Weights of a small mixture-of-experts language model, trained from scratch on English Wikipedia.
Size: 13 layers, width 256, 43.7M parameters.
Experts: 64 experts in each of 6 layers, 80 squared ReLU neurons an expert, 6 picks a token, a softmax router, a shared expert of 128 neurons.
Training: a variant of Adam for the experts, 654M tokens, 10100 steps.
Below are experts of layer 7 (counted from 0) of a mixture-of-experts language model. Rows are named router (the router's row for the expert), up (a neuron's input weights, with its number), down (a neuron's output weights, with its number) and show model dimensions 0-127. Each number is 200 + 40 x the weight over its row's rms, rounded and kept within 0 to 999.
After each expert's rows: "comes before" lists some tokens at least twice as common just after its tokens as in all text. This comes from a sample of Wikipedia text that the model never trained on. Tokens count by the router's weight.

# expert 27
router,180,196,222,240,189,128,217,192,187,231,202,213,182,177,197,207,190,272,219,172,157,259,295,163,208,179,197,194,217,164,189,208,201,188,220,161,169,197,256,217,202,200,201,218,199,198,171,188,187,250,175,236,210,247,148,184,180,257,257,205,162,236,170,274,214,203,251,164,198,230,94,172,222,159,269,244,167,149,136,154,252,213,219,298,176,236,107,215,246,246,192,200,151,111,245,235,239,224,101,168,218,244,181,249,255,196,147,176,259,172,211,264,274,151,182,163,187,202,277,139,267,216,193,138,211,263,223,217
up0,201,133,145,203,177,192,175,235,209,198,228,236,154,233,166,183,189,163,139,189,196,243,222,187,185,220,247,160,194,182,181,205,262,198,240,191,165,213,196,227,171,219,203,169,253,198,179,163,243,192,206,246,186,160,200,144,218,253,224,215,174,197,235,207,217,105,170,257,185,188,235,208,179,172,217,161,157,201,140,263,194,156,236,215,244,237,182,196,168,209,178,258,126,146,204,181,152,225,189,251,148,192,167,241,213,245,120,196,223,156,40,218,174,193,122,218,178,197,157,212,206,257,186,138,228,242,242,167
down0,191,160,225,261,287,205,232,186,135,251,205,221,216,196,215,266,168,189,251,189,195,221,145,221,209,209,138,182,246,200,243,219,209,209,192,192,196,139,187,145,187,193,128,191,220,194,140,224,190,230,207,227,182,263,247,108,133,279,194,222,205,131,219,207,197,162,188,195,235,155,144,178,146,189,180,229,226,197,149,244,136,238,235,292,210,191,58,149,191,270,195,271,137,163,188,160,119,278,166,273,203,178,274,254,205,176,199,184,194,199,207,206,104,268,247,174,252,173,224,107,176,213,174,204,245,251,205,153
up1,118,162,216,236,224,199,223,163,183,243,149,126,182,199,290,159,188,172,199,195,207,118,235,167,223,184,157,212,207,192,220,230,142,162,224,186,221,240,169,217,245,160,130,178,214,250,235,170,217,197,161,148,183,151,253,181,255,142,198,78,205,151,186,154,256,284,212,241,150,153,227,164,170,216,194,270,205,224,200,189,157,288,272,199,176,187,213,156,195,117,81,184,194,168,219,138,195,171,178,203,262,195,197,215,187,219,228,230,202,202,223,175,213,169,201,219,190,150,174,204,201,198,245,182,284,233,203,189
down1,203,176,217,202,207,189,266,164,173,144,127,190,257,196,272,95,170,148,149,201,232,172,145,181,200,204,207,178,203,167,168,196,219,141,202,166,259,273,219,154,198,208,158,232,259,202,207,173,189,220,225,271,159,275,237,323,192,224,217,201,198,292,189,213,195,205,238,204,180,233,223,187,239,181,235,155,239,182,227,288,239,145,187,149,259,172,162,240,243,210,195,169,262,212,199,158,132,213,188,169,101,180,159,185,190,204,144,228,176,202,176,207,275,188,190,190,131,197,204,232,192,255,209,221,155,220,145,250
comes before: "\n", "==\n", "==\n\n", " ==\n", "\n\n", " and"

# expert 36
router,128,224,223,143,212,177,255,147,282,177,216,142,218,156,150,176,174,194,197,179,165,229,204,193,240,145,203,192,171,214,303,226,157,153,228,158,123,226,251,194,265,227,206,175,205,176,195,270,259,260,173,211,177,158,178,171,290,194,231,198,201,119,166,239,274,242,177,194,190,148,131,219,188,241,216,184,232,191,117,91,171,178,247,328,149,261,145,202,219,161,235,171,226,178,261,185,216,240,199,204,137,215,103,298,180,213,235,179,217,179,183,226,282,222,218,192,188,192,187,207,152,186,185,152,167,191,273,283
up0,128,229,135,160,181,309,149,224,200,234,191,226,227,204,187,215,125,215,172,203,180,215,201,189,161,264,252,193,148,150,187,201,105,192,202,226,158,207,177,144,148,239,276,194,173,215,246,190,206,192,219,198,148,197,511,188,192,155,193,251,230,153,225,185,177,217,189,182,254,197,194,195,178,187,189,199,199,215,159,203,242,204,217,222,139,146,208,222,243,184,203,192,244,190,208,162,226,189,218,265,250,172,185,168,116,244,211,197,243,212,201,231,237,227,208,174,184,229,208,189,172,250,140,171,197,105,213,226
down0,224,181,214,197,205,163,225,245,161,296,257,173,241,225,137,217,109,225,175,259,246,145,232,184,200,232,170,176,147,188,214,183,180,190,211,139,216,246,175,186,254,154,180,178,289,179,203,175,196,262,126,135,239,127,135,159,176,143,202,252,262,166,190,193,208,195,229,195,132,186,112,233,163,226,179,231,209,218,183,232,170,176,222,208,135,230,187,147,195,208,146,149,249,166,213,205,158,141,206,186,190,258,140,241,173,201,179,289,155,142,169,166,263,186,216,157,193,202,197,218,214,212,216,161,205,190,231,194
up1,195,210,168,205,276,153,192,194,242,196,242,177,111,221,110,204,175,182,137,159,172,159,171,181,188,202,34,203,239,151,164,102,211,180,198,139,0,211,176,211,233,232,164,186,211,210,269,221,189,219,158,136,211,295,252,213,218,156,211,115,209,144,164,217,227,219,191,164,210,224,192,149,228,208,245,189,231,207,205,215,158,252,223,179,219,245,193,118,149,204,150,168,187,116,174,180,263,235,198,175,200,251,186,192,235,184,252,166,228,174,170,169,261,169,206,211,215,242,211,194,219,221,190,236,267,230,251,209
down1,185,182,207,174,168,192,233,118,216,161,198,274,192,198,224,141,155,187,216,240,148,164,206,252,219,203,171,222,198,141,238,214,214,240,243,228,252,196,241,195,187,180,235,236,237,153,247,203,164,227,213,168,155,201,165,173,200,176,168,211,223,208,65,216,244,190,219,201,204,197,113,196,176,280,203,196,254,166,190,170,232,187,192,175,156,227,214,226,211,130,251,171,178,188,218,175,249,185,173,114,203,242,151,196,214,192,263,215,206,212,261,227,147,243,197,280,210,152,174,189,267,189,173,234,97,250,236,219
comes before: " of", ",", " in", " and", " for", "."

# expert 49
router,100,187,176,273,236,262,209,132,207,162,195,141,243,195,248,199,145,162,167,222,192,165,308,206,210,214,214,201,227,214,189,197,155,189,164,206,200,161,214,200,272,197,200,194,213,219,190,207,197,272,206,208,205,188,131,172,267,214,193,136,185,151,232,314,296,187,209,208,133,170,247,199,181,184,230,169,186,306,159,142,114,216,228,241,221,217,175,193,156,202,157,150,141,165,283,212,198,324,178,176,228,213,178,274,222,193,245,214,119,126,158,154,238,209,179,142,158,211,198,135,193,255,218,256,200,185,229,195
up0,146,253,216,174,119,113,180,204,209,130,137,219,258,178,161,153,222,260,364,154,212,223,157,212,162,135,205,188,215,163,91,247,219,182,212,243,195,212,190,130,169,165,213,261,158,167,240,237,254,162,229,212,225,229,227,190,250,239,133,217,274,222,211,173,196,202,141,237,206,190,234,272,231,244,170,168,197,172,187,209,146,230,220,209,277,172,248,264,252,235,210,180,182,276,227,190,171,233,235,167,181,177,188,204,186,296,135,238,230,202,149,145,190,171,189,179,208,208,211,208,203,228,216,148,112,232,264,163
down0,200,179,242,225,182,268,161,197,207,235,191,208,180,157,91,296,201,190,155,151,156,248,153,182,185,221,154,187,239,238,228,232,190,142,281,187,274,223,244,166,151,243,251,223,243,138,160,257,234,136,235,249,151,250,149,223,200,152,167,126,160,225,228,210,127,202,201,191,184,123,233,301,114,156,212,168,183,229,221,270,254,217,200,129,205,186,200,207,304,201,265,227,232,248,170,175,218,162,172,222,170,190,231,210,166,225,223,121,141,187,192,250,216,256,240,217,158,158,175,202,237,245,180,172,148,207,80,235
up1,173,171,175,195,232,199,198,155,81,173,230,236,194,243,212,233,195,153,201,184,154,194,253,182,168,195,225,149,156,214,183,255,212,168,248,177,90,243,236,197,170,232,259,172,193,216,141,261,166,205,170,168,224,165,222,231,185,247,274,165,168,155,137,208,157,246,253,170,194,172,170,196,237,231,244,215,183,175,158,188,293,188,184,252,112,154,177,132,236,185,174,168,192,150,181,225,299,204,244,194,169,237,177,192,249,203,181,162,179,221,226,217,224,228,223,174,192,178,259,177,236,215,204,184,194,152,214,159
down1,259,183,134,202,201,283,184,223,220,226,214,161,241,198,154,181,232,137,271,235,154,165,206,230,137,169,236,207,196,233,179,223,220,279,256,230,178,142,205,233,142,204,188,178,218,251,167,216,163,139,172,184,167,169,291,218,188,226,187,144,109,227,199,146,211,248,256,214,205,168,125,253,264,204,163,198,170,141,235,152,235,187,122,191,161,193,211,201,189,175,179,243,177,187,152,235,170,232,229,193,226,163,202,193,175,235,128,123,206,198,252,241,116,264,130,154,200,198,191,245,179,145,281,188,245,173,232,141
comes before: ",", ".", "'s", "\n", ".\n\n", " and"

# expert 22
router,188,127,253,166,140,211,161,213,195,196,169,199,192,168,209,130,262,229,249,147,224,231,166,180,181,265,177,193,211,219,280,197,219,173,184,216,220,182,136,142,291,180,131,201,245,241,256,188,214,163,174,228,150,230,229,256,97,141,205,252,233,220,214,155,139,249,211,226,195,212,210,235,171,177,120,154,251,240,191,303,238,260,114,218,229,163,149,183,179,258,175,189,261,186,138,150,266,151,161,214,179,215,246,234,170,203,220,236,238,178,230,167,271,208,185,261,174,198,151,260,199,160,234,197,208,207,209,247
up0,173,179,142,182,217,174,240,187,169,177,260,145,164,272,219,240,205,136,194,153,156,213,181,202,219,127,201,178,131,204,222,204,176,179,253,166,149,200,201,188,197,170,183,224,137,211,192,226,193,215,256,279,241,165,221,201,160,232,252,225,190,173,170,174,205,240,187,166,230,226,267,157,210,184,173,213,202,185,235,212,199,236,251,246,121,156,152,190,286,278,105,184,185,200,249,278,220,202,190,187,256,260,206,189,295,265,176,226,195,226,217,257,237,263,256,222,66,213,213,184,139,259,238,205,225,245,163,264
down0,302,264,224,203,200,164,85,192,139,175,209,199,204,300,219,139,246,196,216,206,184,279,117,204,142,196,210,255,204,163,141,227,216,207,139,193,199,178,171,166,210,171,233,133,203,155,126,196,121,159,165,232,179,200,222,229,177,220,239,224,176,267,198,171,224,154,144,143,204,259,156,136,204,179,167,192,255,206,243,131,252,243,198,243,231,227,153,174,284,214,165,265,173,195,185,131,160,166,176,209,176,211,266,220,218,184,263,222,213,235,216,149,217,192,222,207,224,175,199,179,151,253,202,189,213,199,240,253
up1,198,249,239,234,229,221,233,166,192,251,167,193,188,231,244,205,185,257,181,150,203,205,250,207,177,191,151,200,177,133,147,180,215,187,239,160,207,230,185,195,160,148,146,226,268,0,220,167,176,225,247,159,205,219,205,154,207,149,136,71,150,190,219,203,186,228,288,205,204,212,171,275,282,158,205,174,208,216,201,171,192,185,232,168,275,182,125,176,225,270,194,131,164,203,219,184,205,170,132,261,254,249,182,234,241,171,217,183,199,195,153,196,206,130,108,243,231,205,184,172,199,238,208,158,232,197,176,190
down1,145,179,235,127,222,197,297,172,220,135,198,239,212,257,240,197,149,218,215,131,223,225,220,205,197,211,228,171,166,256,156,217,257,225,203,220,213,205,212,151,149,118,173,211,243,225,300,178,153,195,227,228,241,144,179,321,198,214,144,245,231,186,217,127,220,194,194,273,188,162,165,238,243,175,229,205,209,181,163,227,212,174,176,191,220,204,200,179,234,239,209,200,254,242,230,257,200,222,174,207,148,215,195,206,240,217,170,229,128,180,195,222,248,184,221,207,237,205,212,237,193,221,235,206,229,227,161,121
comes before: " was", " be", " is", " had", " have", " has"

# expert 35
router,198,230,198,166,289,277,203,130,275,239,211,222,210,195,216,158,164,143,288,185,173,279,296,218,233,231,233,203,177,185,252,209,179,189,204,121,219,169,201,208,278,177,277,161,239,162,192,173,197,212,168,244,183,223,137,192,247,168,202,241,215,196,151,300,259,197,206,214,202,160,140,154,218,208,198,197,150,181,169,98,202,200,224,305,164,198,169,191,259,197,160,232,222,183,246,157,151,245,181,224,218,222,121,263,163,203,211,203,170,195,173,274,286,210,193,143,228,158,214,188,235,171,177,195,144,217,242,232
up0,186,217,164,203,177,179,218,170,212,194,152,152,245,178,287,114,211,213,221,220,214,140,204,213,207,183,235,196,154,323,249,248,225,192,240,317,159,230,247,246,207,208,196,101,167,276,194,167,170,220,131,211,304,89,185,240,193,249,176,224,170,210,200,183,198,219,234,155,116,181,165,249,154,174,215,250,214,224,133,233,251,220,195,215,104,279,183,200,149,158,209,199,193,187,248,211,245,236,230,215,165,210,251,194,184,270,147,199,163,230,176,131,152,214,253,259,269,117,235,207,231,181,222,166,230,168,202,232
down0,284,200,179,154,178,252,226,188,148,214,214,178,208,245,167,157,253,252,210,157,168,175,142,152,164,205,143,121,201,246,210,165,177,199,249,220,206,271,176,168,302,132,197,278,131,213,182,227,229,234,236,134,165,197,183,225,108,201,165,226,160,204,196,170,158,200,186,256,230,148,244,265,180,168,167,203,196,192,219,241,143,168,200,190,194,145,195,174,115,191,221,169,151,254,178,155,229,109,224,203,149,151,236,173,185,218,237,170,235,221,200,210,105,230,227,220,161,199,182,189,118,264,179,266,279,225,204,169
up1,226,169,257,163,188,223,250,186,202,172,185,107,221,207,254,193,193,212,218,182,270,210,212,161,202,147,164,173,182,168,174,200,200,154,199,164,141,191,233,133,230,192,188,226,266,152,256,126,202,231,301,207,199,210,239,174,242,185,170,205,176,232,222,241,175,106,196,198,221,170,171,309,197,235,131,201,205,186,150,198,193,173,195,203,251,130,171,231,255,198,250,96,211,197,197,191,211,184,185,199,184,224,197,198,273,172,192,242,238,184,191,226,212,148,179,121,192,227,161,213,160,227,173,173,148,177,240,188
down1,181,154,199,182,217,146,238,207,182,204,207,169,171,219,309,271,151,181,195,207,178,148,201,170,189,180,210,244,200,184,129,216,210,234,208,129,227,156,190,169,249,233,237,176,226,239,182,145,172,210,270,279,162,106,238,161,195,193,173,230,228,215,226,167,183,195,231,172,176,190,238,249,179,226,124,198,246,161,158,178,199,192,191,202,208,166,141,231,168,196,157,262,162,180,139,231,250,260,166,156,121,249,252,240,225,213,172,203,270,193,219,125,219,155,310,159,163,134,191,217,202,125,221,119,278,217,212,157
comes before: " of", ",", ".", " and", " in", "s"

# expert 23
router,133,178,228,254,239,169,181,213,187,217,126,139,181,220,162,243,184,275,108,239,166,117,267,192,233,170,223,274,206,222,135,231,185,191,122,199,202,215,218,211,245,241,200,166,148,208,195,167,189,233,195,167,168,216,193,122,262,186,222,152,154,147,220,239,291,175,288,182,180,156,234,164,253,158,280,187,210,238,161,88,136,214,220,214,274,260,232,146,238,192,260,186,173,222,328,215,198,248,140,181,212,166,185,186,263,229,255,218,184,180,222,163,202,197,173,172,185,201,214,220,184,254,277,198,256,212,190,191
up0,202,225,226,203,212,181,208,136,177,232,181,203,185,186,274,124,116,195,218,187,190,212,207,203,226,181,169,232,238,162,152,193,207,215,211,149,196,234,171,173,184,183,212,200,280,144,226,129,168,222,226,170,175,257,182,177,169,241,190,196,242,204,182,217,198,238,208,239,239,208,296,199,222,149,155,169,238,247,231,188,210,247,126,62,210,222,203,248,215,54,210,186,272,212,167,237,167,207,59,194,240,209,225,194,205,180,250,178,200,284,248,191,212,172,194,177,267,169,213,204,170,204,193,186,175,272,220,195
down0,141,209,251,259,228,180,244,204,187,244,187,218,184,212,229,183,202,182,206,144,242,132,226,189,221,152,257,276,182,201,280,178,150,199,197,182,166,219,188,231,238,260,203,196,194,278,178,145,225,212,222,93,177,206,196,208,143,232,148,220,178,175,243,156,253,201,200,221,256,188,234,196,207,148,259,230,233,262,206,218,209,208,181,260,199,211,199,213,204,153,173,235,228,248,205,172,249,258,160,244,242,163,239,287,230,243,222,215,199,267,232,159,192,177,229,225,216,206,185,163,137,250,229,222,243,206,205,210
up1,140,196,123,207,202,201,197,214,259,235,203,228,196,152,235,294,223,91,175,240,200,184,215,50,197,212,163,191,159,203,195,183,205,210,299,171,233,180,208,166,199,183,233,176,247,206,253,173,241,220,181,162,188,145,147,158,171,165,209,167,196,119,230,193,197,265,183,107,187,232,221,203,145,193,219,195,136,242,211,191,231,181,230,186,197,127,193,238,232,190,251,251,240,102,231,196,108,191,124,213,288,160,193,256,212,239,276,168,143,180,106,223,204,225,294,215,253,257,188,166,144,179,192,214,261,195,184,229
down1,205,145,189,212,185,198,121,212,190,260,178,189,199,195,187,246,246,244,193,193,156,208,170,248,228,188,206,200,196,159,211,84,216,189,169,234,161,141,146,245,205,244,226,238,133,210,211,150,223,179,248,188,250,219,262,203,104,142,210,154,233,148,206,262,229,134,153,230,238,209,216,204,189,225,165,240,219,258,232,249,168,190,169,216,212,204,216,207,92,174,240,234,195,275,220,190,227,221,209,138,195,85,122,230,212,229,218,192,188,213,128,265,283,195,247,220,195,221,199,206,124,200,134,227,190,221,189,221
comes before: ",", " |", "\n", " (", " County", " and"

# expert 47
router,235,187,221,302,227,189,233,269,199,251,170,170,149,210,174,205,253,221,184,204,161,190,194,212,219,167,187,261,228,240,112,206,151,140,207,223,132,215,186,256,220,214,182,136,199,186,204,206,172,218,210,176,213,214,209,157,235,181,208,183,199,158,195,215,187,262,255,208,219,266,219,247,160,136,239,144,174,218,149,122,155,256,201,318,173,262,222,230,229,223,155,119,102,204,214,258,231,181,164,104,233,218,193,252,243,219,174,159,211,196,187,143,239,146,195,175,183,237,214,189,153,295,196,200,249,229,164,227
up1,173,200,196,198,325,228,239,153,194,226,273,191,191,236,190,145,185,179,220,158,245,228,199,254,162,239,196,203,213,226,188,143,169,180,168,213,253,239,191,225,268,123,208,220,208,260,212,185,138,189,106,245,159,239,171,169,238,184,212,205,221,207,254,270,190,202,208,192,195,121,139,209,185,161,215,174,166,251,215,200,162,253,201,176,183,214,220,227,204,294,212,190,198,156,270,164,179,283,245,210,233,125,253,198,210,149,269,216,112,104,159,180,160,184,221,158,208,149,168,202,226,192,185,236,208,244,212,198
down1,211,248,188,208,218,208,239,173,169,187,219,179,207,140,211,224,162,171,196,148,242,183,224,163,227,292,224,213,178,201,187,167,223,93,232,223,174,262,177,235,174,205,231,226,179,192,166,299,221,247,153,182,216,166,153,235,252,179,213,252,198,276,202,157,157,236,254,160,233,211,248,183,222,164,161,216,211,276,211,140,180,219,139,149,201,177,193,185,243,241,171,239,113,169,211,252,136,194,173,217,169,154,210,237,212,252,165,77,274,158,169,204,226,171,255,203,312,164,162,174,153,240,193,227,179,165,261,181
up2,182,229,206,218,155,185,175,236,182,202,190,247,266,165,163,354,180,166,118,233,154,184,138,189,212,248,160,173,193,236,188,185,198,202,200,236,206,241,222,192,145,175,134,234,201,148,180,270,204,232,179,226,173,229,234,248,143,190,214,189,231,265,211,144,212,200,169,208,176,193,246,187,180,186,248,207,90,217,203,146,208,202,180,181,181,190,229,218,171,208,241,214,181,175,158,229,264,164,191,197,185,144,222,202,164,241,158,122,208,179,268,262,234,181,248,188,214,279,202,152,155,234,198,271,216,172,249,138
down2,183,213,106,237,232,169,221,170,200,187,130,148,157,191,245,153,236,251,232,141,174,189,248,160,264,204,282,265,167,224,251,193,190,215,220,260,277,201,163,255,208,246,235,154,148,302,245,193,158,163,218,195,161,126,177,176,217,249,186,236,203,131,292,240,232,229,197,198,226,184,171,214,243,246,212,191,284,166,191,232,147,115,244,194,221,187,248,207,225,157,209,238,268,169,230,176,195,185,115,211,189,159,233,195,207,172,224,232,272,182,201,221,212,231,221,186,123,201,238,221,205,61,236,137,212,130,136,220
comes before: ",", " |", " (", "\n", "a", "i"

# expert 62
router,272,262,195,228,183,216,229,245,174,191,220,175,220,220,210,230,239,246,240,225,236,181,234,177,174,199,156,189,188,211,234,231,181,192,96,171,263,236,230,161,197,167,152,241,185,204,208,232,209,207,225,246,242,187,160,227,277,308,270,237,190,168,138,260,178,205,187,200,184,133,194,182,174,249,213,192,171,199,219,193,306,220,229,112,168,242,284,207,230,169,246,181,199,241,100,227,241,185,261,224,145,169,250,151,167,223,237,199,235,201,212,211,119,223,244,160,263,245,206,197,183,265,95,208,225,153,210,220
up3,194,176,183,217,190,175,144,167,262,239,203,196,205,231,235,206,168,246,170,155,217,201,247,253,122,226,238,198,177,129,160,233,182,210,138,213,192,170,194,207,236,218,111,185,218,193,222,164,217,160,191,141,234,130,213,204,226,302,260,229,366,193,205,210,186,195,205,217,193,178,172,193,148,180,212,68,171,229,266,213,206,232,162,227,307,281,198,199,125,179,162,173,222,178,192,255,238,233,226,198,207,241,179,237,310,194,191,225,245,253,214,243,224,226,275,199,239,231,225,198,219,189,169,246,135,283,207,177
down3,228,196,141,217,235,151,226,267,185,173,174,175,156,176,164,291,143,261,239,172,185,181,238,202,245,218,197,226,221,231,182,120,217,161,210,191,232,162,223,222,228,233,136,188,194,326,162,145,282,226,190,158,249,211,250,121,215,230,270,268,189,210,212,224,190,146,144,157,225,292,225,188,177,165,139,163,278,214,158,197,168,202,194,200,224,155,168,208,198,207,157,202,223,160,179,168,209,198,234,244,284,141,237,137,199,234,200,241,184,178,171,202,213,177,183,187,209,232,165,262,178,178,190,164,166,218,120,221
up4,234,147,179,190,221,197,240,160,244,204,236,214,199,186,168,225,212,195,201,233,137,141,207,206,239,134,199,231,227,218,147,177,171,169,212,204,152,244,298,234,226,82,198,179,146,174,131,110,217,241,188,124,246,225,138,183,213,224,207,168,203,269,203,194,222,252,283,197,154,188,152,110,184,215,200,172,210,307,175,153,168,164,158,182,199,254,157,202,184,199,161,163,188,223,235,164,230,210,233,202,212,204,169,219,129,144,157,242,142,197,232,145,193,209,215,138,194,140,275,206,177,178,219,174,189,245,198,243
down4,232,167,181,195,105,213,260,231,177,191,207,169,189,155,219,157,222,209,196,229,188,165,257,175,179,202,140,144,207,174,114,169,171,226,294,201,154,201,244,210,258,175,240,211,129,221,239,286,229,213,317,160,230,219,149,169,205,193,228,239,246,145,201,220,245,236,183,168,214,151,149,199,204,156,178,220,225,216,149,186,161,192,190,253,209,224,287,233,218,186,214,201,241,246,122,150,167,188,256,183,201,226,248,156,190,196,200,233,279,183,199,166,165,218,170,220,129,232,184,238,201,109,192,209,200,132,194,180
comes before: " ", ".", "0", "1", "100", "2"

# expert 59
router,160,209,194,300,229,212,274,224,195,206,132,180,222,207,186,169,250,182,79,206,135,138,202,143,228,196,220,207,209,228,121,184,194,145,178,227,150,218,165,248,218,209,171,170,125,216,134,179,226,226,189,147,193,165,186,152,205,141,210,148,168,148,231,240,170,244,223,210,229,194,246,151,171,204,240,195,134,213,123,171,131,167,229,233,226,206,287,149,175,132,200,219,121,215,254,227,258,213,236,196,242,167,143,208,242,214,204,155,213,167,189,170,231,91,161,165,154,271,246,240,123,249,223,234,262,223,160,168
up25,201,194,293,180,238,199,290,260,191,187,250,246,287,262,180,198,165,143,217,198,208,194,244,161,171,175,159,197,211,167,220,244,184,192,238,189,204,207,145,211,230,190,184,226,175,227,239,186,201,155,204,202,193,266,244,237,170,158,232,148,194,189,217,109,174,163,257,196,164,276,260,232,201,224,230,183,179,135,180,158,168,105,183,167,140,241,195,192,185,178,227,174,220,226,91,79,219,179,207,201,190,219,149,139,229,253,222,155,257,266,234,207,284,215,188,214,219,212,236,218,192,197,181,200,237,141,144,200
down25,183,241,257,191,232,167,150,297,250,261,145,153,142,175,126,199,245,162,254,166,240,292,98,190,262,172,203,213,280,239,158,239,150,157,254,248,126,167,162,147,235,207,174,259,171,229,210,256,211,193,163,149,250,174,249,209,163,160,198,236,198,165,169,194,180,132,215,152,172,232,205,180,213,275,224,216,160,237,232,225,159,144,206,182,156,247,143,193,240,144,117,220,191,174,170,174,190,235,226,192,165,212,156,224,219,216,190,252,164,251,145,174,188,225,165,163,227,181,214,232,232,233,167,186,228,138,141,233
up26,191,180,196,197,122,210,191,159,195,195,288,229,226,236,186,239,131,276,219,215,215,209,276,155,199,157,213,219,171,102,176,244,239,176,216,180,218,221,192,262,165,179,186,177,239,189,171,209,180,216,221,188,206,118,150,163,262,186,202,235,168,182,182,173,233,262,223,212,173,180,82,259,154,262,175,188,190,208,186,127,191,227,226,184,171,228,186,159,117,215,195,91,138,213,236,281,229,171,171,250,172,195,167,200,199,244,213,193,153,132,217,197,172,262,177,215,219,188,186,180,257,214,319,147,143,184,186,178
down26,243,254,186,170,214,156,162,224,207,191,184,162,191,231,227,211,246,229,237,140,175,128,188,197,262,249,219,221,194,173,207,213,246,124,239,217,143,255,159,167,222,131,256,149,195,306,229,144,159,145,191,197,201,155,210,199,157,229,138,187,218,222,234,196,223,272,166,208,170,217,180,158,170,139,168,123,258,140,253,236,148,220,197,171,237,150,173,262,101,171,199,224,214,172,215,236,165,237,201,193,218,256,215,225,205,270,239,221,289,206,159,197,237,176,208,176,179,206,201,218,245,161,199,256,274,183,216,208
comes before: " |", " (", ",", "\n", "z", "i"

# expert 46
router,154,196,169,217,214,238,181,191,261,174,152,231,244,183,214,157,176,171,252,188,220,167,233,208,238,206,171,184,247,172,249,194,161,159,224,208,206,162,166,139,246,154,255,165,231,202,186,202,190,207,176,234,237,191,199,151,234,212,146,223,167,222,171,270,194,201,255,214,216,180,143,161,212,206,203,119,222,219,132,140,197,171,258,277,196,228,137,243,202,199,186,229,253,204,182,126,190,249,179,299,190,205,126,261,248,174,220,219,151,202,170,149,192,143,199,141,248,205,238,224,246,241,167,231,220,146,303,249
up2,185,245,122,197,153,132,142,137,196,192,207,226,182,170,260,200,121,167,271,231,126,203,234,222,174,209,150,222,199,194,161,216,182,182,155,218,126,185,267,173,219,155,230,237,218,235,230,266,141,268,226,120,132,227,218,182,199,353,220,157,204,114,143,228,215,229,175,203,204,189,150,227,196,175,189,190,208,238,240,191,161,231,117,166,182,237,161,157,140,205,217,171,202,186,245,195,163,262,179,213,187,242,228,227,206,269,229,210,199,133,207,251,202,192,212,211,254,193,263,177,181,186,122,237,157,198,247,189
down2,234,236,215,193,151,152,164,183,186,200,147,195,163,206,185,186,186,202,335,167,186,261,176,244,234,221,273,252,223,198,250,180,184,204,216,223,218,176,171,234,201,209,281,252,226,219,294,181,231,172,277,191,235,235,242,234,190,226,182,232,180,185,167,140,223,190,224,211,216,195,232,141,163,198,129,195,241,177,208,246,145,183,249,180,198,232,214,220,194,199,132,149,223,204,153,223,222,247,197,195,221,169,255,162,220,268,184,190,267,225,179,202,204,178,184,172,205,209,155,197,170,188,171,245,232,181,231,239
up3,213,134,120,174,135,258,225,216,222,131,194,122,253,201,255,174,155,206,194,200,170,176,144,162,209,188,195,278,185,224,182,201,201,187,202,214,214,208,191,188,228,147,138,174,216,183,201,192,235,209,219,219,155,163,133,158,135,225,167,172,208,117,175,212,225,196,187,206,184,198,200,137,255,210,198,132,172,282,221,225,218,425,190,176,144,140,198,203,226,265,175,183,181,255,188,252,160,222,191,204,210,228,148,254,294,218,163,185,226,185,215,199,236,147,154,106,186,199,146,199,208,155,189,207,259,177,189,155
down3,170,210,167,203,220,169,238,146,169,128,184,220,175,218,183,206,151,188,215,155,173,170,201,240,194,194,232,179,188,221,165,245,231,221,212,185,213,211,266,188,185,230,142,169,217,149,172,219,210,197,212,214,174,180,142,206,151,258,138,213,264,122,211,184,197,137,242,224,255,115,259,207,174,173,188,191,171,255,188,179,233,226,228,176,214,234,244,235,141,171,240,204,228,316,198,251,200,247,223,206,147,295,235,198,187,179,100,264,235,211,215,198,224,191,203,191,210,171,158,211,128,266,208,169,187,141,172,237
comes before: " of", ",", ".", " to", " in", ".\n\n"